Weights of a small mixture-of-experts language model, trained from scratch on English Wikipedia.
Size: width 128, 31.2M parameters.
Training: a variant of Adam for the experts, 545M tokens, 5950 steps.
Below are experts of layer 7 (counted from 0) of a mixture-of-experts language model. Rows are named router (the router's row for the expert) and show model dimensions 0-127. Each number is 128 + 24 x the weight over its row's rms, rounded and kept within 0 to 255. Numbers have three digits each.
After each expert's rows: "comes after" lists some tokens at least twice as common just before its tokens as in all text; "mostly gets" lists some tokens that are sent to it at least half of the time. This comes from a sample of Wikipedia text that the model never trained on. Tokens count by the router's weight.

# expert 78
router:129197164127069144106154168130157120120110115118157139116096162132118139154146118174132106118150125149141152107143127125092134116163109141137118117076117157142108108101137136144107158138107129128094133121132103189142127175123155146147143132114194130104128100107149126115170126114105130120142133116128141154133122144109134112141116133143175123070104127168156132083144083128137123101184
comes after: "was ", "is ", "He ", "It ", "he ", "as "
mostly gets: "been ", "became ", "remained ", "being ", "was ", "be "

# expert 228
router:126210126121111115139159153106128074122098111143129142092087110128108119184156121114121094079133126158151159131130145079108138157194129134131140145114133180154132103082141110134126135137107134119152111131134108157145118142113131147114110145093152112143140106099155117094155146128143141112126122103133097141132117139112157107158154115083126143117168103173148155089128114090129093135132
comes after: "\n\n", ".", "==", "===", "|", "="
mostly gets: "== ", "=== ", "==== ", "\n\n", "====", "==="

# expert 99
router:155201127133118128176138119136126106127131107149107130109137129142087123156112089104139091082106133138139133142134153101100097136182110131121133108129155140136178123102096121131122139098083132135119154104116114143136102167122140141135165110085170123153187092105170124125167108156130164123130139112119111160140145147098116125127148135132102099094128136154115165127148119086185161139143
comes after: "| ", "the ", ": ", "University ", "Battle ", "1 "
mostly gets: "South ", "North ", "West ", "Western ", "San ", "Central "

# expert 203
router:149143111100123115132110138141152108120116133163084138132137165132145113129125116125089105120119134188179120126142132124107132102245134158129095111098151127158099136082145111132108121131104169138165129131144110134138118153152156156168123140109150109137183118110172111139170143168112125130130138093108123131138127138128108127135140116147146129107134133140098103076155157103136150129160
comes after: "| ", ", ", ": ", ". ", "; ", "- "
mostly gets: "Sa", "Jr", "Mu", "Az", "St", "Bro"

# expert 95
router:134193124123092158133158082123136132107148119140108123119105099115123125143144055168129095125108111196144147135123172102118114117191124144148128151099128172122154078102120130125119154116118128133119113117123107138124125123125123145133111128075198117119150100105149102103175149156135127106154144092152110141149119156125129139136128137090133127097118125142114145109146095097168149143113
comes after: "| ", "|", "°", "–", "United ", "R"
mostly gets: "MF ", "FRA ", "BRA ", "* ", "Turnout ", "CRO "

# expert 116
router:147186138123132183142130117122135127116157124133106117108125125108099141134152076150091087131148124165130173123141164114137150138156148124139123113100085153148138118099145156144111153114119145119128090105136133132141109115126148131132142127071203124120153093100151138111169122189133151124122175066130110150147130141141113122137143128104131145084145104171114141103116118097178118135138
comes after: "| ", "–", " ", "% ", ",", "202"
mostly gets: "Spacewatch ", "JP ", "Motorsports ", "Chevrolet ", "Racing ", "INC "

# expert 223
router:145200146096124152111113192144108112108127143133121146138145143128081156175141100127110127119143114148133135111137133082110121159221134148121162147126137150125139105122145147181129163136086109143124117162121119132141112140130134112134141132105175147141145092128149130121187161178123116129123100106119117125123135140143146102149134137128150131116122112185125150103097122103169161128108
comes after: " ", "0 ", "\n", ") ", "% ", "1 "
mostly gets: "|---|---|---|---|---|", "—; ", "–; ", "decides "

# expert 125
router:162196149116098165152167144140133094156135109128129148096115153147125142135126101140092102069146073168139174110129145116092123118191127166124121121140158160140120088137157132142134123104097128133142110126128117151124108151104142147135119144097131109148164135108172088120121164150127134121110162105133113164136123109142140113134109087120147131108122105184116156082106135131112137084117
comes after: ".", "|", "==", "===", ")", ")."
mostly gets: "\". ", "|---|---|---|---", ".\" ", "). ", ". ", "\n\n"

# expert 200
router:102188092127146104143146149104125109156125132156131112110084141124072149146128103123133099110157133123138127142111157123138147135193116173119115120132093151180133111125131173181142156119149143156164151102166126126139128170127148119133148151134137123100149107082151152135130157150097144142131124077148104133124114123137140118160101107097148127060127136139091137097132102111163128113160
comes after: "- ", "\n\n", ")", "• ", "career", "Personal "
mostly gets: "Genus", "|---|---|---|", "Born", "also", "|---|---|---|---|---|---|", "Phylum"

# expert 233
router:133159133118140139091149114156123097110134149124121094111140149134054156138113079136131093110129084192143147120101119094144124157188126165134101176091147134119130108123156122145141143162134143133131110127131131129101100131135139102145151138077171143134147143122139164126167156130142097149107148093108115128143096150142127098124108121128102112091140142186116096110136118096162104092128
comes after: " ", "0 ", "% ", "1 ", "2 ", ") "
mostly gets: "|", "−", "|---|---|---|---|---|---|", "|---|---|---|---|---|", "|---|---|---|---|", "|---|---|---|"

# expert 166
router:155196126130118171151151138107141148137143152128089136111122112154103109142108109121090118127163118127149159133107168104124092127157122152123088124126129173126137110101152159173115120126102155102128135144127122103136096151123137135170123162092133139105162114158171123141166162134121157129160182106150087122145142156105110126131149111085128110047135105163131134094135119130163134140123
comes after: "in ", ", ", "201", "200", "United ", "202"
mostly gets: "Massachusetts", "Pennsylvania", "Mexico", "coast ", "States", "California"

# expert 12
router:133203159119109172125135080109146101126134138112153134111129145134082127110183115115106123109095117159183159116138168108138109134162141184146117111144143104140102127124113160114135164136085111165133143099124113138121127140123144139143099165106142102133137117107158154120151133163129136126141156095120127134136127091123123133117162135104127123072098102154109151071172105088119117117155
comes after: "| ", ".", "List ", "on ", "number ", "of "
mostly gets: "two ", "three ", "four ", "many ", "several ", "these "

# expert 68
router:127145146123101165121150128129135096105152142190117134098139154130085142108142108126133122123142133158153128140130176093119125164221129139096138131129160143112133098093161112116142121157116134107137109124107116127139156196115144140148118123147171131141148078092131112111171108148136128117119159125105159149138117150123126145134097097141155169055143156156124112126133145120102113101138
comes after: "| ", ",", "a ", "(", "; ", ": "
mostly gets: "sac", "gran", "shr", "beet", "flood", "Swing "

# expert 21
router:144148143101101157144129106168133143137117134167092103071120180114082186126150135132108093132163130134151119122130148127132142172189126173090095119134136123119129128117141122147126158135114121124150123127127136127162123153124145160167126136112154127147155076078145155083158092149128160145133151120124128149132130134141126123140146096129154159055143115162111133130145108133174100116150
comes after: "| ", ": ", "; ", "(", ",", "N "
mostly gets: "42", "32", "35", "72", "43", "71"

# expert 30
router:108190131115089121136121163167137118150127122182146127131124166143088160153139090121129122127148101161142124123130162102121110124204116172131154142127140160153149094098146153129121149114113134139163120121095132117118129146168161132157177149136195136153134092127151116142160147142135146137124148080120112120138108132122122107133129137121134108121108092171137165075139118090154114107132
comes after: "\n", " ", ") ", "MF ", "1 ", "Born"
mostly gets: "\": ", "Starring", "decides "

# expert 80
router:112148131118084131148116152134125100120123112159114146092137149139138166138099134108129102132104139142203140126123131122127102122224117136168106114114132134144104127080195142113119146136130139156127160118122121117117109152122141165148119101090177098143187108114119099125183132170105151141141108080159116113142109124128104093125151099125142122091124124125124126115128127098160132126128
comes after: "| ", ": ", "- ", "= ", "; ", "at "
mostly gets: "″", "Ab", "\\", "Rec", "Ak", "At"

# expert 60
router:115127155099102124131141107126139098104116133160081123112139154131082128147201100124121117129148103145133158132146147129143114178171124153101107140146145164134154117102126088136113149149137131155148133147141117143162102166174140111144116143120195115130164078121141136096161134142112123155091137123153120149116122131115089125116114123115149134067102102176088103123119115091150110096154
comes after: "| ", "; ", ".", ",", "(", "–"
mostly gets: "I", "os", "ā", "ō", "1", "ο"

# expert 103
router:132209155112102156118146171130142109132149125133107142144120134117121137139149097160117126104162117185181128103157141128082124138154117166119100157118152143128098115090167127152160167160131127134126110114127106181150104161133153121137151134106175111090154111123170148089147130142116142138153150114143109152167141163132158111137116122132119110071124130157141124078129112129130155121122
comes after: ". ", ", ", "is ", "was ", "It ", "and "
mostly gets: "He ", "It ", "She ", "This ", "was ", "An "

# expert 148
router:136209119108074130138164138135139120097136130117142131085109117135121117169163100136145101110164111141126131108092141130090130126158131167135131132153142139109100100109159138151110173119117130151102135099144058163119111139098182159145120120117175133104134109078120130151124148145103129113152148112100104164100133160115132145125165140115168113078128099156096120109121121130140117116137
comes after: ", ", "is ", "was ", "as ", "and ", "are "
mostly gets: "also ", "been ", "often ", "later ", "still ", "then "

# expert 35
router:131163147090128145142160179127130103135107098124135118114152152137112139142173105133155102121103129176133140161155172109105112151142126150122121152107126159149114113129164141165105130141107148145156099123127108138165098144165158113146106150129176123131153074124155141101155163177129151140110165093110115105147151117138147131142146138104129100055095112165136135073142150103154128113127
comes after: "of ", "'", "in ", "on ", "to ", "from "
mostly gets: "His ", "their ", "his ", "her ", "Her ", "Its "

# expert 159
router:178171146148132145156167173105150129081126124133084164120136135130094118128135102144122160133137091131141183148151167101114117131174100145124089138111112140129089089101142163152129139095117146134158126104084115127119153145122152149133146144099153128146163063113134114124148123137153128108147141122128118123175150177138108134133105119152130139063152106144141134093114110124150102096117
comes after: "a ", "the ", "his ", "-", "s ", "first "
mostly gets: "city ", "school ", "life ", "village ", "championship ", "bronze "

# expert 47
router:155147099127121157132172152124115098131100134138162148126156170143142134136110092115134103130137117153154132139145144091149107128221115153113109125125142163128145112091150150120096126128103140127119135135102090134159120140143146143141129099108117116116136128108158160131175137163121173105171170121093103151156152158135120092154159099107133093069118129150134140155154140074150127117158
comes after: "| ", ", ", ": ", "of ", "in ", "the "
mostly gets: "Azerbai", "New", "Fran", "San ", "Don", "Lithu"

# expert 174
router:131184133151129123100163134101166122122107120122135138099106152167110148118171116155131152088150150164108115122144160122104134120179114150107138116074118144170126111105167151161167152121127124104130142146151136120154165163146110118143125149135121129113132122098129114116124147180125120147145143100164114155123110121161116144132090120112136124048097119151118178097127126133183123094160
comes after: "- ", "medal ", "Member ", "member ", "Preceded ", "Party "
mostly gets: "Preceded ", "Succeeded ", "Website", "Coordinates", "Genus", "|---|---|"

# expert 127
router:115148147111115138136148118095139127137113128150121114117112155165099166155109106103124124112161121140137145140131145113133131164177147168120125144147149157141112109094138136173114155156129131104119147125114104112179136159140148134179132124130154143114153110152150133119174128170141160136159172133135087124132140111143107136169157132099151113028138132202137111135166131132125133087133
comes after: "201", "200", "199", "198", "197", "196"
mostly gets: "century", "India", "States", "England", "China", "Germany"

# expert 75
router:141170128088113097129163150143139093137110135144123136100142166156116171138164099135141109115116124153172128130142190104128091148145128161134150149101134119155121096114150122169138142138118146143155129147130124107155117120160157137124152157085180107143156074124164123114140136169131158127118149095116105130139133108132149122148153112099124105060138096158118153085144147091122143077141
comes after: "of ", "by ", "to ", "with ", "from ", "in "
mostly gets: "the ", "their ", "The ", "entire ", "his ", "her "

# expert 3
router:126209144130110159122130111131140115116151152160103101120121119104104109129141067158120093127120094181159145132132173131129114111183131113136112129090117173115104124095117136120117157125126109137125111120136093136121098134135104130135140124074194134126160096098146124138196130154135149108134152098110119169140112137112134135136139146102114162093154125177124133101150129115172117126122
comes after: "| ", "|", "; ", "/ ", "United ", "—; "
mostly gets: "Yes ", "ENG ", "MF ", "—; ", "BRA ", "USA "

# expert 167
router:140192134137132103138159162121135129112127145123117104111157154149105141167136133120149116095115074161133132154145174113101116153165132160129135109108154172150138125085140094152094155112097187142153114145148083102107136118130112135144124170125202139155163077097152111113176130175115111109139127110109077143135134145134141118127146136114125139107108137164131138108124130109131113126122
comes after: "the ", " ", "The ", "of ", "a ", "on "
mostly gets: "upper ", "Second ", "middle ", "Supreme ", "rear ", "external "

# expert 42
router:118200133094108146118171124159156124119140145139116080114123123102076137139159092123137100104114104206129128108133156097121092164213123132148121163117142183138141118107133131128112143122113151131130151134139123142110155144138128122136139125137171138153129106090177140116139128150127125120116137108123088100168108144110154130134101144111145140106125166168161125106129148122169113126121
comes after: " ", "\n", "0 ", "1 ", "1", "2 "
mostly gets: "|", "—; ", "Episode", "|---|---|---|---|---|", "|---|---|", "GBR "

# expert 225
router:119186130121122140129174129091138114129142136172100130094122137171072158118120116135125115104143098182158124122135191097142087123191102150132087150132160161142091133118100134122116129121148151130125124121132096139139131147132126160173143127135141123110146117084130136116197143146135118137141150093134100166142150126133140138134128124117141146075162153170145160112149110103122113099143
comes after: "| ", "- ", "(", "201", "In ", "; "
mostly gets: "MF ", "FW ", "200", "182", "DF ", "155"

# expert 54
router:154155106143093150154159124138138088105086142111116088091136154134090169160136081140156100091097139153168126124121129077115108121187115142127128133125137136134143117127159142132136131126113146148123151144067102140140120154112140162159145122090160106143139126135138125145157143135123164141107112099096094180147119143097116141137098120156105131074136120166134136132150088080112135092140
comes after: "| ", "of ", "St", " ", "New ", "University "
mostly gets: "New ", "South ", "North ", "St ", "San ", "Los "

# expert 120
router:139201159135126120126144182128144125126143155160110137079142109120103186186135097140127115090116143147175122131146145130111102179209153155112128146094120137157103147126131128135118140124138137119127116140124104156111134139148158136140113150110195115134137116095157118129115115122141122114110125095111104134170120123100132154117149148092140124105116094128153145087128153121143102088099
comes after: "\n", "\n\n", ")", "\n  ", ";", "\n    "
mostly gets: "- ", "\n  ", "=== ", "\n    ", "\"; ", "    "

# expert 199
router:173157146104153097132140144121137093125137128138110106129130150137084164151186132147122088130119113164136183136161181110112135144186154147107156146114114144146138127117160125122158136147105141127122098151154090114110131143105156117126155146134169137120170079117152118103205148128140117147108120122114090155170147089114145136096139128111138104113167109159138144106119129120164113119127
comes after: " ", "\n", "0 ", "— ", "1 ", "; "
mostly gets: "li", "ri", "|---|---|---|---|---|---|", "|---|---|---|---|---|", "|---|---|---|---|", "tri"

# expert 243
router:155143119105119152132158133139142134103128132138093138104156138132121138120103125111124091097156063162189142134144149152126123162176148133139118164091165125130128115107154155143110134098099174143134105131139073157123089140116137159133122167095163139174185117118145133097168146148135148106114155124128116172145131151120123110110143164134126119087111110163147131085112100106163130103117
comes after: ". ", "the ", "The ", "that ", "\n\n", "°"
mostly gets: "Price ", "Primary ", "Wright ", "JPL ", "Li ", "Khan "

# expert 134
router:153207141092164128122169175138123120097150165140133111081117126132129122169172122150128109130108129157150165116129142081128103141168138165112069115139173149175102082087137142155139142110126132127156145139143115127141114162148141123177136146130145111157155144115141122154146141124111124145124152120111106128130127095102152121162159103084168117100129126155147144120122150108150140105131
comes after: ", ", "well ", "and ", "such ", "s", "ing"
mostly gets: "and ", "but ", "& ", "including ", "And ", "or "

# expert 205
router:121183133109130165142146148117144120120149124170122110104119133158098118137118108105116117115143090131135137138149161084162126170175124121100108156130146171165120124068155147131139180103073147122171137103150154130175124124149167130109136125132157111143151112092126134104169172178132141126129130109147122149133107130128152100158117131115156110089132101163161151132116121115168094149130
comes after: "\n", "\n\n", "'", "World ", "|", "medal "
mostly gets: "medal ", "Olympic ", "Championships", "finals", "freestyle ", "jump "

# expert 16
router:129216172100103129129166138125149104138106123128109155117133138141138134151139094129116104075124092153122175105117136084097121132202112163130107138132141167130114080110133095129133126135087123106136128111132105164129119121112129121134102139085122122155145124143183100111137166163151131111089160093093131168112134125114136117145118106125135154116118114171134160126129138112115128083140
comes after: ".", "==", "===", "=", "|", "s"
mostly gets: "\". ", "). ", ".\" ", "\n\n", ".\"", "\"."

# expert 160
router:127213121127144128124106128135129094148129133155111108117135109162097101142160080167100112110128125123109174158123162131106094134168078137120099134130121167151110113122135141139091159129148129121150094093093111136144173127138148142130120153086200106147128086126166134106119131132145140117157140121123149164143136148125099105122137140133128134058130129155126117111117157134169097145112
comes after: "at ", "the ", "a ", "At ", "his ", "age "
mostly gets: "Binomial ", "resulted ", "degree ", "death ", "success ", "months "

# expert 6
router:148163123120127145134140153151148162141117115155085144121131144143058129142121131120129118102125116136141137144108144087095109138170121146133141167099143147109131099098156144114157119077134154135116118126139102121137116174111149119180102162088145131171142116113159141117170171116157145161122165137150112164151137146104108096106170112088132123059142100168121131102149111138142105104111
comes after: "in ", "of ", ", ", "In ", "from ", "to "
mostly gets: "194", "187", "181", "191", "198", "192"

# expert 219
router:141199162122129119177159154135161132114100142161165146115131133111107141190119098145138111114121125121155160098159169117097132121188165150133132135103122132151104101105146153147122127116142126106176127119119120126152134121167146121142112140092170101146111095103160109131146141143140120128145125101142113129133139135130150157165146157135140110085083119137140165073135123097161100081137
comes after: "\n", "=", "\n\n", "was ", "is ", "as "
mostly gets: "married ", "Binomial ", "Occupation", "Notable ", "Spouse", "Occupations"

# expert 155
router:147189150125134125165150112114139106121099107137147137123116129127048140171152106111142094111130103145138157106098205107113127142153137158103104128087147126113108123116153147142104114108123135140151118116108101127112118139152150127179158144099163128161144103094153088114163161162131151113127153108102112135122153117121110119150145151087098133058100098132111141131119137110126107112110
comes after: "the ", "a ", "-", "of ", "and ", "with "
mostly gets: "local ", "British ", "various ", "German ", "different ", "military "

# expert 92
router:126209156138112133154128133124141100098122123127112145142103142104105139182152085128144135100156111152145165106147159113113110147152109141118117130128159149149108101128160147166105186093087137161134125131112116149099136149133173122154156139137172130129141101089181097134165144167097155110125142144133114119109157136131142118152149111102140121064114121125151146094097124108151106131116
comes after: "a ", "-", "the ", "an ", "most ", "first "
mostly gets: "largest ", "important ", "large ", "small ", "successful ", "sive "

# expert 247
router:124149164121118146134164147102140130121126098128109107087169134140086147193142136089123122110164145148146195128148159134112145143187122168117113126094129143127117088108177115149128140114107143123131114131128083140119121175121117132163114133098121135145137097101116100092182152160149139126099141105141127139122112097125128121136157104062096132072132114126138147115144146123116091117140
comes after: "\n\n", "of ", ". ", "in ", "and ", "="
mostly gets: "Mon", "dep", "spe", "Foreign ", "Inter", "Early "

# expert 173
router:139185090089107137129166121133146119143123104151121109110130138154083114129175113106118116083092127159119121145129134082131093153182086152137118146148125175136150136110138140176089155154092143148138122132127121125130127145166096146172144152115151138131187109115162102122153120137114139088133121133111085149134130154116102119125148115124131077076122144170119151112138153117160136150119
comes after: "the ", "in ", "at ", "on ", "U", "University "
mostly gets: "eastern ", "northern ", "southern ", "South ", "coast ", "western "

# expert 239
router:131200106113158158105134179121160143143145126155122136107115162164098177173111105099128141085126130130140104138116173118085117125203120131142150158126128137143103128129108165131146137105145116127144146092101109119151146183121136145143110135108134115153161110111155114107153141126136139170151163103116108170143137161139132133122133157107169119071154130157110134118126115137169114139130
comes after: "in ", "(", ", ", "–", "In ", "\n"
mostly gets: "201", "199", "202", "198", "197", "194"

# expert 170
router:143209121121094137151125110119102113114127154144117122095140126122102144118151133118094136114113110139173147113152152092119124141198092149142106127082155156121147129153130125130141120136119147142127147087102119159134131097088129139114116179084129124139144133078148140109144168127110156095133160113173096126140167131128101080153167140132117110068118111148107133109145123097162145121137
comes after: "| ", ": ", "with ", "by ", "for ", ","
mostly gets: "±% ", "minutes ", "Majority ", "President ", "Jon ", "Alex "

# expert 118
router:137215118082085143131138119119137119116161126126089086101122125133106159113137112113115110133179114158151143108117151120108141151150151145158112160155136151144085084076159150151134145122105127152125112122142117156129113137125169149167143147108171127123145081127164143127136103135107148149136144095124114120156133141117149102118117145121132142083134128162110176076112145103183134130124
comes after: ". ", ", ", "The ", "that ", "where ", "when "
mostly gets: "who ", "they ", "He ", "she ", "They ", "She "

# expert 190
router:156168130102153110114169148110157107102122140145114131123145141140082155166106084136133080097166110125133162125146159136149105153199125149153120117133111145143106124132182106113095155142125141135123133137153102125122133148159105190133144156107166103120161098109134117115165164156106165115118138106123091145153135131105122108154122149097166134099136101157152169106140140124156152117155
comes after: "201", "200", "202", "199", "\n", ")"
mostly gets: "—; ", "dram", "post", "Label", "Comp", "fan"

# expert 179
router:145128134123107117116133136126124125118107124156069135082134146139136136154151102127117117104113097181164147153142122095100112131224126148105120160118145130164133121119141136154110160106124136172123119099147118140165109162143154150158117132120185141143167108081162155131177132166134144136096153089120110161124141129114122126143154140143156122126128116129131136060149111108169115125139
comes after: "- ", ": ", "(", "; ", ". ", "\""
mostly gets: "S", "F", "H", "J", "B", "G"

# expert 161
router:130214160136106111154136122115127135113098159136146139116162160116107131154121089183103102095141088172134155111167145117122138111161142123144120105082131143173143085119134158160108150135117154112139133109126125142119133151127124138141135142108163136134142109104160111119167137148139132127131135117105077123118137145101132126119112162109109110070116129140106122071107120115193092094144
comes after: "was ", "as ", "a ", "he ", "to ", "and "
mostly gets: "appointed ", "elected ", "Chief ", "chief ", "worked ", "moved "

# expert 49
router:134149179108147124117167157121106107124109124151117121116110108143130117153116124109125134150140073143133128153160141097081127164214110143117136143086174128140135100106167134137130140148139133178134121142129124121124146179165124122132125129126163135135191141070169145124151138152152136090113132107120139119158126105137139153146127136120115108083141097110113147082164131130159105139173
comes after: "the ", "(", "U", "a ", "- ", "The "
mostly gets: "Y", "Hy", "D", "cy", "NE", "my"

# expert 113
router:135185127119103136107135146113131092108104130127102125081105126131133147148134107114133096113131104146117168134121138085138127117169093142131095136132156161170118106106148149151105151097137155107126134124125132190173126132122125125122077140099137115129175128129180137086191123122121138092115144105119108172112141140136148144142120128115116154072105133159110109129127150070165137078151
comes after: "==", "| ", "== ", "===", "=== ", "."
mostly gets: "also", "±% ", "Votes ", "Description ", "|---|---|---|---|---|", "See "

# expert 165
router:130214130126122127114136173103153141103164114177124130126121149161090165171102106137121126088160131136135113111116149109109126130183126124096122168089143151138085119101132170140149125131128139114120120102114116116158126145138124142177137134101162129134161129121158132115158127128131150130108154084096137172119147131130129127129160133104174093078142152188109114123133124137162110102129
comes after: "in ", "(", ", ", "In ", "–", "April "
mostly gets: "201", "199", "198", "196", "197", "194"

# expert 57
router:121128111117092114133145168180119129107104149162119158116158175155153128128118137087137104118131119165164143142151144097101127158211130148109112159088167162140119105115147132148133147099121163156129143128124115159168120168155156135147103148117143114133172091105157137145159151152115171115127144132137089140145141121110116106152152110132156115091125108132132147098124147091151153082130
comes after: "of ", ", ", "the ", "- ", "by ", "and "
mostly gets: "Ch", "Cl", "Cr", "Kr", "Gw", "Dar"

# expert 242
router:125181132096109137138170179143141092136112082121142162110130135112099153146153134155106120115119133166158160154129166119099123153143124144107102142095137182157127102123154120156124142124117156166151094139143113166146099127141158131128119139111170120120146063120173131125129149151140164145104149112112125126126146101121151118161138124094170089071129111184137136104125122109151115098143
comes after: "'", "of ", ". ", "for ", "to ", "\n\n"
mostly gets: "their ", "his ", "His ", "her ", "Her ", "Its "

# expert 171
router:127150112120130178120094119105104104135129142144161166115166153110110096111147117099131140125147111161157117106139158134112122158230127165130147174101128148154149115111140150143103148140135131123175112155133141154128105138143145148131133119114147112125188092136129092108161151156091143113129137117106123169139116124118152123142129117121127175078131146165153115142130159107143177087136
comes after: "the ", "- ", "a ", "The ", ": ", "s "
mostly gets: "Lev", "cop", "instr", "carri", "Cel", "Mos"

# expert 210
router:148188159117117120155146130105133120123147095148139149115129150115060131146149136112154120085112083141155143125143169123114093185159139138108116134088148155131115115128120146138112180139094126136138137107114110158127126119124154148149078160102177109157144103073168129123173143134107161133139155131137086123118139123136115125126151112108122130068105117133159159087141117102130095115124
comes after: "-", "the ", "a ", "with ", ".", "and "
mostly gets: "three ", "two ", "four ", "several ", "five ", "six "

# expert 112
router:115122107110094123133158128140123110114139127141151112087153123146123143116123125094118096102161100151157137127115146122132133123202114158115098153096144149119150107096174157140114128090110192135163128123136091139126073162163162144119132145103138116134164114118165137114177122153120164127112142147144100173143147124120137093124123157118121112069143131172110144088154131082158130120150
comes after: "\n\n", "= ", ". ", ", ", "- ", "The "
mostly gets: "Julian ", "Schw", "Pra", "Shep", "Rosen", "Sax"

# expert 202
router:096203111093096154135151138103092097147106144150139104106129111148109168122127081150129129101168122163157132156094143104113124114198109126132104116097132167163131118090163132129155142149145114141135126118155155120119142150162130114126121123141155147119149116104155111133158122169125165098164150132138133146142110125168115119116125109114125146067124114142139126124174133072162140096137
comes after: "- ", "| ", "• ", "Total ", "W", "Time "
mostly gets: "Candidate ", "Coordinates", "Genus", "Website", "Born", "According "

# expert 65
router:135185129121082099169132130124128130107104146151117137121100133151103122151158125146122112138172102127142131096113141113108151133176138179131121098126126134082121084135142155127142169142145158137127122113111095149128109149086155153146102125130171137113134082091132150143161119127136138142138127107102087150127117154075120158160165109124155137059139138172132112074119121142146081140137
comes after: "was ", "is ", "were ", "are ", "he ", "be "
mostly gets: "again ", "just ", "also ", "had ", "not ", "originally "

# expert 81
router:118186117118093114123153094111188100123134105155104149121128129127108149142151076154145128086155131171158140123104155100100120124192092141144138131122154162130111066128146090128129164118089146117135136107139106159131106130126129115148142135111131109151142130149175092101126161156097133121087154096107122184103130148118121109142118134118143132113114095168139154098111122150148157101131
comes after: ".", "==", "No", "St", "s", "==="
mostly gets: "\". ", "St ", ". ", "Saint ", ".\" ", "). "

# expert 69
router:130204138124082116101144193119128126119157120149113117115114115141140139161151101142135087116145119113149134108155138107118138145192143156137124135136126170162118100142167127147102163136094148127170114105138116176134112122150170150120149140085122133132154093107160121089133167157135151124148147078096106182114115136128139114168155118086126140113151150154118149127138128109115101116125
comes after: ".", "|", "=", "==", ")", "==="
mostly gets: "\n\n", "successfully ", "\n", "sav"

# expert 50
router:160148135157094137116148158151133076138123141109127152112143163125115146120143142088122110154115126164156150097114205113069145128215169158132135146129111172134118146092144131130116152116135188146132143125110147095145135143127156155103144135126127075129134124112133119142142153146122149146138114107111115141125139120129153129147179167117128134071151140149133102123123134103150094101122
comes after: "of ", "the ", ": ", "and ", "- ", "a "
mostly gets: "Qu", "comm", "Tur", "Far", "Min", "Gu"

# expert 218
router:147194119120104131136157165126150150144168126168129113123112141140123152172148097122136102085124142146142127161134164097146120159221141176089152128105147142176107122107129120142142133078104122159131117106126116149113143157149174145150123153117190102144127115127139105122144150136127116122127151117149129118152107128149120103137123123110161130109101109123137149104145137069143120091152
comes after: "\n", "|", " ", "MF ", "4 ", "3 "
mostly gets: "Majority ", "Win ", "median ", "- ", "• ", "Source"